config.toml
num_hidden_layers = 13
hidden_size = 384
router_score = "softmax"
normalize_top_k = false
num_attention_heads = 4
attn_scale = 0.102
tie_word_embeddings = false
init_std_qkv = 0.0381
init_std_down = 0.0
learning_rate = 0.0007
beta2 = 0.98
lr_head = 0.00515
Below are experts of layer 5 (counted from 0) of a mixture-of-experts language model. Rows are named router (the router's row for the expert), down (a neuron's output weights, with its number) and show model dimensions 240-287. Each number is 128 + 32 x the weight over its row's rms, rounded and kept within 0 to 255.
Before each expert's rows: a language model's description of what the expert responds to. This comes from a sample of Wikipedia text that the model never trained on.

# expert 11
What it handles: Year and day digits in dates, birth and age fields, table date cells, plus sentence-initial He and In.
router [108 136  45 131 197 115 126 134 155 159 115 106 146 149 167 184 114 159 145 183 178 178 165 112 182 154 185 110 122 187 100 179 163 175 157 119 128 123 149 136  81 101  96  96 165 134 135 145]
down31 [165 112 171 147 166 132 172 156  60 139 111 141  91  81  95 107  90 121 130 169 190 141  95 202  79 126 146 112 156 117 150 134  88 166 150 116 149 145  72 134 127 111 164 123 152 164 102 119]
down32 [162 148 116  67 133 144 167 105 128 143 139 140 152  95 109 186 170 149 125 131 100 187 108 129 124  59  93 172  66 177 141 108  99 103 117 135 107 110  76  75 115 185 121 126 139 133 168  89]
down33 [ 93 164 108 122 116 165 177  73 136 124 199 121  94 132 157 146 176 108 132 123 119 113 140 120  92 141  84 142 170  74 112  90 125 112 151 147 179 151 141 103  98 148 110 150 107 113 131 149]
down34 [109 199  79 154 117 174 122 160 127 143 162 172 131  86 154 137 107 106 164 148 124 117 139 126 155 128  97 112 125 146 127  87 138 112 161 109 154 124 152 114  91 116 166  87  52 126 160 147]
down35 [117 134 149 152 146 176 136 143 127 138 192 116  82  92 162 168 142  99 123 137  95  90 117 130 130  84 201  93  93  57 156  80 149 138 136  66 109 102 117 150 148 185 130  86  99 191 103 133]
down36 [111  87 168 147 160 151  98 127 116  89 142 169 147 146 181 114 146  83 118  89  82 131  58 101  87 171 141 100 143 149 150  68 141  97 126 106 126 108 178 160 116 103 106  91 126 102 172 103]
down37 [104 106 122 137 160 106  93  61 152 138 137 167  92 108  86 148  80 151 228 144 129  76 161 161 200 169 105  87  71 152 141 181 152 215 109 188 110  84 151 189  64 119 115 141 120 106 114 133]
down38 [113 157 102 160 193 196 189 148 160 143 147 156 137  94 147  92 148  96 134 135 120 142 111 171 102 203 179 225  70 124 148 120 143 186  88 121  83 139 119 119 124 172 143 161 144 144  99 135]
down39 [ 77 117 112 128  72 148  97 107 122 147 121 195 159  84 140  91  97 121 169 102 110 118  81 103 203 124 133 108 143 135 126 144 149 160  84  94 120 156  99 138 113  88 122 131 124 150  77  74]
down40 [ 92 106  93 148 158 107 144 124 128 124 161 175 107  93 130 187 118 120 137 171 117  73 146 163  80 163 141  91 114  98 188 142 101 180 163  71 168 140 176 132 121 108 130  99 123 155 114 122]

# expert 0
What it handles: Word pieces inside names and words after a capital letter, such as F-orm, F-ue-go, Fa-ust, plus digits and table separators.
router [ 61 118 109  94 161 123 130 111 205 140 131 135 119 130 171 158 125 100  83 134 132 169 162 140 184 164 145  73 146 158 156 157 134  99 170 117 157 125 118  90 150 146 120 178 144 133 144 142]
down31 [123 147 156  93 108 171 122 112 108 158  88 110 149 161 156 172 116 176 175 158 119 211  73 127 100 181 154  76 153  95 103 135 115 186 134 145 113 123 126 131  78 133 161  93 100 141 119 126]
down32 [155 139 200  82 138  80 124  62  75 129 156 123 124 148 161 130 130 168 157 162  95 124 102 133  87 110 176 111  87 185 142 117 132 161 112  69 133 135 111  68  96 152  69 160  63  88 145 142]
down33 [105 117 114 140  98 140 162 127 166  99  62 109 128 143 111  75  87  96 150  63  44 129 183 153 138 102 190 146 166 126 119 178  97 118 117 112  88 159 105 115 163 129 157 152 132 149 146 118]
down34 [150  90  96 161 111 204 143  91  94 147 142 114 137 170 128 150  75 105  80 129 146 172  97 136 130 125 125  88 119 114 132 126 217 109 126 106 132  78 188 176 161 128 163 183 121 117  82 153]
down35 [141 140 148 130 143 105 168 131 105 118 164 123 127 114 106  98 137 107 112  99  90 198 180 121 134  71 116 179 129 135 159 192 187 179 118 109 126 108 168 186 156  74 158 137 123 113  92 124]
down36 [112 120 138 114  69 133 119  78 115 101 220 160 111 123 162 190 128 150 176  65 145 126 110 203 127 216  84 126 152 159 117 156 162 126 125 162 153 128 139 102 157 158 180 167 139 100 213 146]
down37 [130 151 138 122  78  94 132 188 150 143 105  79 113 108 120 123 162 138 145 154 157 130 125 126 168 161 136 136  92  68  98 142 133 131 164 143 205 144 130 178  68 137 168 186 133 137  61 115]
down38 [131 147 144 134 140  78 108 123  58 147 127 120  95  76 159 167  99 204 134 142  98 176 132 141 141 105 170 196 143 119 129 124 149 157 121 126 193 107 194 126  98 196 145 107 180  69  95 147]
down39 [145 109 142 155 126 133 168 218  89 131 116 176 138  99  96 143 144 105 150 175 195  96 124 117 143  97 149 142 172 152 143 115  80 131 157 165 211 170 122  99 109  91 134 156 158 136 103 100]
down40 [109 128 100 134 107 101  87 148 157  89  98 112 103 108 213 148 140 118 121 146  98 112  45 223 102 171  70 134 171  90 155 159 120 127 161 139 154 161  88 177 134 133 183 132 142  86 179  86]

# expert 3
What it handles: Pieces of names right after a capital letter, such as W-en-qing, W-al-ters, St-on-ington, plus table separator rows, Born fields and line breaks.
router [ 78 123 101 144 137 122 111  98 230 103 138  82 137  97 219 162 129 160 158 159 146 175 147 131 249 131 129 111 130 175  86 167 138 140 138  84 161 115 144 148 109 133 113 121 161 110 191 105]
down31 [124 156 125 161 118 111 107 136  73 120 179 160 188 147 121 157 173 140 114 106 133  50 125 145 106 161 150 132  87 147 114 131 160 123 123 141 118 127 131  64 199 133 120  52 130 108 135 105]
down32 [ 52 153 115 163 131 103 131 170 122  85 155 142 144 122 120  88  98 149 153 142 111  77 120 137 138 146 121 100 164 150 121 112  56  80 147  90  99 160 101 111  72  66 190  95 118 165  61 113]
down33 [ 53 134 163  98  99 119 143 190 104 125 153  94 116  84 101 182 148 107 168  85  96  94 128 153 105 117 133 153  98 128 124 109 107 128  94 139 130 142 146 124 180 166 206 122  48 192  97 185]
down34 [152  57 108 136 154 113 114  76 126  89 140 135 104 157 127 157 155 144 115  83  76 128 101 119 168 159 113  95  94  60 104  81 115 132 142 181 119 112 164 150  89 154  83 109  95  88 142 152]
down35 [151 117 132 165 147 126 120 113 120 175 141 211 142 102 150  69 115 142 202 151 180 129 110 135 182  73 178 190 161 126 172 225 124 132 139 154 128 104 172 166  89 140 115 184 155 128 134  73]
down36 [ 51 178 168 164 104 159 131 181 171 142 157 131 125 113 149 108 111 159 114  98 119  72  92 112 137 108  67 130 135 147 151 117 118  92 153  88 139  99 164 147 168 103 113 113  84 157 152 144]
down37 [107  93 115 114  71 118 112 139 144 143 163 163 111 152 131 127 138 196 182 112 110 204 152 146 150 141 105  95  68 110 143 133 121 130 140 166 158 139  79  81 134 149  93 189 167  78 115  97]
down38 [157 129 158 114 123 105 147  80 164  93 204 143 120 156  94 148 127 107 182 124 143 177 121 144 138 164 239 133 159 183  85 166 101  93 158 175 121 126 183  85 133 108 157 164  67 115 134 134]
down39 [143 107  84 137 140 113 114 109  83 122 153 148 158 164 142 127 170 166 186 110 146 105 122 100 173 137 184 136  82 114  84 156 159 146 139  55 131 117  77 184 131 120 137 115  94 104 163 127]
down40 [108 152 114 200 139 150  88 128 185 127 131 133 106 119  66 147 124 134 105 129 110 198 167 138 183 150 110 133 132 130 156 171  91 154 113  98 107  96 104 121 165 115 164 122 152  89 125  98]

# expert 1
What it handles: Coordinate minute and degree marks, succession and infobox fields, and inner syllables of words after a consonant cluster, such as Cl-aim, microcl-im-ates, Subsc-rib-ers.
router [ 64 100 165 177 154 107  90 148 139 157 138 107 165 113 155 161 119 121 113 143 108 181 136 109 150 143 197 123 160 221  97 155 131 177 158  49 137 124 178 115 108 131 108 126 143 128 157 116]
down0 [150 146 109 126 185  69 158 136 152  84 137 145 102 149 119 124  91 140 131 191 116 155 118 142 150 156 118 118 132  83 120 152 177 174 120 122 166 152 103  65 101 152 184 114 158 142 112  82]
down1 [144 176 184 128 102 146 186  85 134 162 127  78  96 143 157 139 140 159 143 131  92 118 116 106 169 140 118 178 144 139 108 131  63 116  68 119  77  99 122  99 110  79 124  85 101 148  83 144]
down2 [110 167 147 157 160 154 127 124 163 120 176 110 108 121 123 122 153  85 153 148 110 113  24 128 146 145 212 139 136 149 153  97 153 172 151 125 118  94 130 146 162 123 132 111 163 144 204 167]
down3 [125 146 190 181 184 158 157 151  96 136 104 133 167 160 115 123  83 168  98  62 134 117 207  86 171 197 161 139 111 119 165 204 106 103 133 187 113 123  92  98 124 153  85 101 137 166 160  82]
down4 [134  94 112  74 115 144 105 141 135  87 145 130 115 158 116  89 202 160 160  76 158  96 106 116 136 105 111 136 130 107 111 162 172 109 121  97 110  70 127 132 142 170 143 148 117 141 160 144]
down5 [ 81 131 150 100 186 142 133 139 126 138 104 124  85  97 124 168  99 109  84 173 201  96 147  60 142 171 178 122 126 163 152 201  88  79 113 157 113 114 132 111 149 138 115  98 110 180  60 139]
down6 [ 69 159 206 138 195 149 139  86 148 137 130 121  95 154 139  85 128 101 114 151 112 153 146 117 140 183 127 167  93 117 116  99 136 141  85  83 177 121 142 141 109  91  98 133 126 215 151 113]
down7 [104 127 162 166 123  94 109  84 130 124 120 163  92 105  85 120 176 122 114  54 136 132 118 179 148 186 129 190 120 216 149 133 148 149 156 117  95 106 182 146 118 196 113 126 135 136 148 110]
down8 [164 120  47 142 164 123 114 124 150  65 173  79  77 113 113 143 173 115  88 134 169 155 118 127 108 104 129 134 105 118 112 184 126  69 100 148 117  73 112 105 160 115 148 104  81 133 174 105]
down9 [147 193 124 144  57 141 201 136 163  98 124  95  58 172 116  74 144 100  97 154 157 165 122 115 142 103 140 103 183 203 121 112  90 143 175 128 217 183 106  93  88  99 173 115  75 120  63  83]

# expert 2
What it handles: Table separator rows and cells, taxobox fields, surname endings in tables, and quantity phrases such as number of, laps, pipeline.
router [ 85 113 107 124 128 116  86 102 161 121 141 128 129 114 144 180  91 138 123 202 152 185 157 108 152 159 170  59 117 209  67 158 175 105 170  75 100  66 169 132  74 119 114 143 154 118 126 124]
down0 [122 136 187 114 119 118 141 134 123 141 162 130 172  86 124 113 102 158 140 113 194  94  66  86 145 122 142 130  64 143 181 163 129 110  89 149 197 126 148 174  79 152 123 112 158 142 169 128]
down1 [154 106  66 114 149 115 130 158 206 127 138  77 124 128 109  72 114 159 128 118  99 156 193  62 110 121  97 112 108 169 104 110 157 211  91  37 119 136 110 152 131  37 149 112  83 132  86 103]
down2 [129 149 111 168  86 137 119 135 113  99 109 160 111 128 150 139 126 111 126 149 101 137 153  89 120 198 134 113 132 105 147 175 113 146 155 122 152 139 145 141 161  86 106 117 153  99 180 200]
down3 [ 57 172 105  87 171 163 146 203  98  81 108  68 177 172 111 124 130  96 179 166 100  73 114 105  85 106 158 131 124 160 149 157 182 170 112 106 110 123  69 160  82 148  73  83  98 112 178  94]
down4 [132 154 115 143 121 135  80 124  95  94 149 109 130 151 156 162 124 149 134  95 111 143 220 209  93  89  80 121 104 154 139  82 133 140 164 104 168 185  87 124 151 133  77 146 135  75 124  89]
down5 [102 137 132  73 152 126  22 124  83 129 171 135 145 110 121  96 188 136 138 122 141 127 153 134 149 150  94 142 155 191  94 181 214 115 101 162 134 107 122 142  81 106 138 135 138 114 152 161]
down6 [134 114 122 152 133 172 194  97 128 120  99 111 164 103  96 115  95 147  94  84 153 102 114  96 119  74 144 199 155 123 141  97 152 112 137  48 102 158  94 103 120  80 132 100 113 115 150 115]
down7 [ 82 106 130 156 119 144  68 187 128 216 140 167 121 125 129  53 110 185 153 181  90  70 106 153 122 119 122 150 114 142  81 135 133 109 134 155 121 102 167  57 148 118 131  98  96 118 105 121]
down8 [149 175  75 179 129  88 133 160 117 136 155 161 162 164 108 131  92 193 161 107 111 187 119  89 137 198 100  94 124 159  94 143 132  76  89 163  93 171 146  78  92 166 158 126 131 127 114 141]
down9 [132 142 108  89 153 122 151 139 180 169 108 119  88 116 125  78 107 120 108 201 125 141  70  83 160 111  60 101 174  97  75 169 104 180 146 135 101 111 108 145 174 163 131 135 126  85  58 142]

# expert 4
What it handles: Coordinate endings, km² areas, elevation and population fields, demographic table rows, and census prose such as were opposite-sex married.
router [ 64 118 122 109  94  95 156 101 165 147 146 130  80 130  97 153 113  94 116 173 109 126  73 111 133 156 149  87 131 169  87 155 136 150 168  98 117  70 165 149  53 105 132  98 123 100 137 116]
down31 [122  91 119 101 157 101 160 163  69 129 150 165 129 125  96 127 123  75  69 130 141 143 124 159  90 118 121 125 144 185  73 131  86  78 114 179 165  65 171  83 125 153 168 155 199 131 115 152]
down32 [133 114 141  76 107 102 146 128 111 140  89 138 124 144  81 140  99 161 128 113 137 156 134 183   0 117  72 138 148 155 133 154 160 123 101 122  82 136 146 108 147 116 171 145 170 117 104 115]
down33 [177 141  87  93 177 159 134 119 141 164 132 154 150 201 116 121  85 135 113 139 122  95 155 181 211  77 151 139  81 152 151  62 117  52 134 124  74 119 159 154 173 136 136 140  75 147 205 120]
down34 [109 116  64 120 115 155  59  99 123  59 106 103 122 109 104 110  89 139 138 161 124 126  84 133  75 110 161  93 137 165 116 102 128 209  77 133  98 170  72 174 167 119 127 160  73 137 152 153]
down35 [140 107 107 135 177 117 141 156 119 153 120 111 139 101 166 159  70 118 176 107 139 145  79  61 121  88 163 125 101  96 141 162 104  88 120 124 159  75 123 153 158 128 161 129 135 159 109  63]
down36 [131 108 133 210 126 118 128 160 170 136 165 140 132 108 128 109 152 127 138  71  73 163  77 139 136 146 154  69 180 147 108 163  79 159 104 150 124  83 101 178  94  89 160 138 135  94  95 157]
down37 [202 100 132 111 130  76 130 119 114 131 131 129 154 105 144 100 164 115 104 111 147  74 142 137 116  39 134 147 188 173  79 157  77 119  90 134 131 149  92 140 104 131 141 105 133 113 121 113]
down38 [148 140 174 152 119 126 115 183 114 137 113  90 141 129 134 166  53 105  65 144  62 127 146 124  95  80 130 135 110 121 111 153 181 171 157 128  81 102  59 165  54 151  48 139  85  78 164 129]
down39 [168 128 131  94 108 114  85 119 177 127 135 112  79 122 169 173 114  77 126  57 165  95 107 110  62 154 138 119 105 146 111 105 134 117 184 133 125 180 156 132  69 108 161 213 166 111 145 228]
down40 [123  88 159 126 158 135  75 155 105 100 111  74 110 186 166 109 132 105  69 114 174 113 159 124 152 135 107 146 163 116 121 108  88  83 120 102 127 105  90 172 147  70  91 133 159 161 170  69]